{"vocab_size": 16384, "rope_fraction": 0.75, "init_std_o": 0.0, "init_std_up": 0.0416, "init_std_down": 0.0, "decay_fraction": 0.912}
Below are experts of layer 9 (counted from 0) of a mixture-of-experts language model. Rows are named router (the router's row for the expert), down (a neuron's output weights, with its number) and show model dimensions 112-167. Each number is 128 + 32 x the weight over its row's rms, rounded and kept within 0 to 255. Numbers have three digits each.
Before each expert's rows: a language model's description of what the expert responds to. This comes from a sample of Wikipedia text that the model never trained on.

# expert 5
Description: Short vowel-bearing pieces inside proper names and foreign words, such as ro, os, ri, o in Roodepoort, Afrikaans, Russo-.
router:145113158160126071184093134062177126152094164175116167106118168127147157141123152170101139092115111143087139109090133094115133135070087169148120111111154127173104160136
down7:147076118130111146099074156183152104131161140066126099118119115224114098107108110200115105151131111094166094081102105139088090133177118131122155122107094076128132159165
down8:138085104118108111142099108130144124103068119170103124081140117123113126118101100142092177127173154209070084117128152147131083118105123130104135145153137087124124102080
down9:082163106111084148145117159111094066129066155142088120152126150198146114117099177065124154120151135097135134138088122121076139112078163131106175099139157067185178170180
down10:122119114118094143184147085098139144112146132168129113123139114164190127137136139142071138178129107128106071102202117103152153107105128094132160114162087201148119098161
down11:067051173131088152118139136102107156124184123167152209119170140144120161114114165151108150102132203118092171089108100141176166137160157098130086140114027110098131101109
down12:134142160154121139139150159102131174097120124118106160170132134122139100104108149051153179175130112195133154175083106041105155170130162125165107165108139153105137124107
down13:086149113108138147168090131149141146111149081126167146143091108137130120118102118166118106151158123079162144174168101143106171138073167104123171053114060089136168127136
down14:178085136187126094133108127168110122134143107121162105111137099104095177143087125127126058131091095146112160110162141092151138157146132147167102090148090187148181113110
down15:165162186180154158124111111089112121175079120151124139171119166157170143133100085091093147184088084079083143075072076111155080112110087160159133133072164086075127123147
down16:122163121139081106092088129189134156112097069092100151193127147154081096105106136150128113132096132121071152136100122103090206143071123136140126107071100098129139140151
down17:097136141161122161082128108133153188137148184079139096063177134131139103127127134131114105166087079154124125071127186101154138184147145128159148121130088075119098144098
down18:102176145099124091123107087108230104087130172133140090234128207102158077089069117143163129130092137143084159131118160113149081113080084135130111124111089064105123119158
down19:094097115127139146091072058129161121109157110127104183156153107150061125124114107153047186152138132180154073165102096099087141141108097146150118148167103145118154084098
down20:160110069078101182173117124126129077139177100138122101135146092135133123133131109102126183193119145147107173077101050078091132078138139094164103100149167101167103137181
down21:103116182072177084151035071104144050173185107116135085135099165081128101099096158151166160130199104133145177169129170083139173110098107145102135131145170127145090094092
down22:108199138078100152114099121126107170133145149097127104118151093137093134138187163130200130134172146079157146147136096159093150141049144123073090107192107107121118169125

# expert 13
Description: Single letters and short pieces deep inside words, plus the pronoun I and LaTeX math tokens, such as t in voltage, f, m.
router:145119108088172173130081155119139114134113113081143096144179124138113154119184166121127121151141146141148086151106166160053182159146100138106090139113135096139098131166
down0:075141140133160123150121116108104080151150113083142164162074093109167177079093117092156173103155138090125140083129171099045168087163109139139105127089138152161116225085
down1:041170153098105150077140188092083177130100144134140181113186106187097134140154101065134122136092128144091119124155122158108089143069099083167127144116098087116125105131
down2:130119126119163103159107114129135085098112170121078118075105067137111142073071118124093147134116135084133107077091128106127146119193112101148104121146138128125139122094
down3:108110143110122186162100092140128150114118127136127139149077083084142162122175174200106193124142209093148148147127087133087126118067152188134143104129112169125168104093
down4:105115173090118157142141125155175103116125102185116139201132093066124140121149194173093144126112143131110131150193125114145091129136119100181187149086157117149087141124
down5:094201100128124157177153175151147125116145160157082099084112105165187119118159103126168176203091104137100118160104117127165140122138164091126110096152137086163141127152
down6:117177088159142069080091173110106080161123214159176079085125106130088076088137119163116125109134129110125152146109153144110094121196127105155123157154145153092150115111
down7:154173170131155176143141157109113130133178171083098147130138129140137113127141098214170084173153093121161169120219088173059138136071147108128093174084149155100105106160
down8:094132166145140170143166076113181177109088106152123161193114172142119162114080134100145099124136144119080096129074140163160163171178092122131143090108148119173077174134
down9:146135120121166152119148107130140129128125162073103123128117136073146115176127110067100122159126137128114076114098127167135153151147172155133156150138205157120132103080
down10:143150127128109144115114145040125126090153104092075164159122120080176138148126163145164054143056112087125216026150104135154125167192129103096156141107078109135131182141
down11:098087074214145072109115142169120128126163182176123088104159122190096110101115079206119135128186163127172136089057142139119144128096120196113143140111130097087160108126
down12:109194168148131176144138120137174098142095114172051114130164189184142144143117128141120110152072113106124110187133045075135164142116111075109067161175148146160175163134
down13:061239169130079166115099064180141069168167129206096123138098105072147156137150124089119088104100146180156108176108129200114121130126103121118125088143114131180152102142
down14:095079116084146068112177220131142144104098137148092103113107114131106108198103139098132137129132084145163123135102069152113125119150127126157153088093116136107109139161
down15:150127217114099065120096066104131095125171111076137140172138097159126076097119133123094117166108084130174136058162149089136065184092077174125086139142197089132145123146

# expert 12
Description: Punctuation separators such as |, :, ;, / and dashes in tables, infobox fields and result lists, e.g. Website: https:, row-starting pipes.
router:116128147096153138124125112153089095088194089157160076103163107181079152104172112128109054114122142126146102123138115135099143131104087145132121122127124123171125177122
down7:155153111165122092139097122120085117110107150055124118159046091093161148161131148126167198129127134080164095098128139162160128151170147128124148131134157128119126105127
down8:103149111092170142137135139147185068106119095158171155118114142117100149089145095116115077106152149153137128151114128165077132171128098130147121146146128132148255141043
down9:164109129149107151169130123085124166169122121198170137170143107140185071117151148112086170131151131080169159125142103162218121132149163164134105044139108094120110136134
down10:131153134136196097068096146076120140132140141114176078164121117124142137117112147108016147119140115204099195096115179198186139139141158123121090099169122107134053110132
down11:129157110144139114136131134139154148162081132161170150169176088131101178119072142110092133123139162137146116114150149124161134153169121164165151145114034128159130149174
down12:125173119115143170127124163191101175127166139132081082121210149085158090101091172124135181159167090161123099097148147113126122162128133053140166123096148068148113103172
down13:127092088137143135095088101182080089165124145141131098153123164153116128152106105157084105060077162104149089127122206138087119101104147115134092124165137131137115113108
down14:137113152139121133135175161094080135112123140066133156100070115199171103140129144065103116193117135112145195153136101163198082160053126093070158107115126129182107127133
down15:057143107177102149142116076118105152142101172151111110163157157099125133171099158172139146127126087164125117128137176095147164089148110087118144135153104181097124138202
down16:164158194139118129108150125150063182105119141076146138117165129166141100163116100135117153160150126099115056126185101183142106118119143141145143212162140120123153167098
down17:105133152172133107137129087174130088159142139159099113136149088170127082090084113119129078178116091083179135093087104179132134151100143151105129159161103140168153156127
down18:086057159149070175185134093132102144180166100191129132123117161115115101182110084138123091153115113147029120082103047084109118215113152097123085151156168152050169157094
down19:078110141130219181101096107124160155127141046190137110062107120164094178149107144185170148113126189149132120125096131116111145154114126150079096195140105118093136171159
down20:089147162142132156150130092179218135128115094089107100173153111148050143136163174103166149122133153087116145109143097138130127178136113152165199149196136173108114159095
down21:163120082089066151129050109128178119181091105099136146108065128141171148146142131155144129106104136078114101107144086106087137159069174160149146131149158102126163129147
down22:175152113158088127090079164102091150160138131134181152081145066113080131123129131127110147144116166082085168088131151092135122234186095072056145147104101117037126080119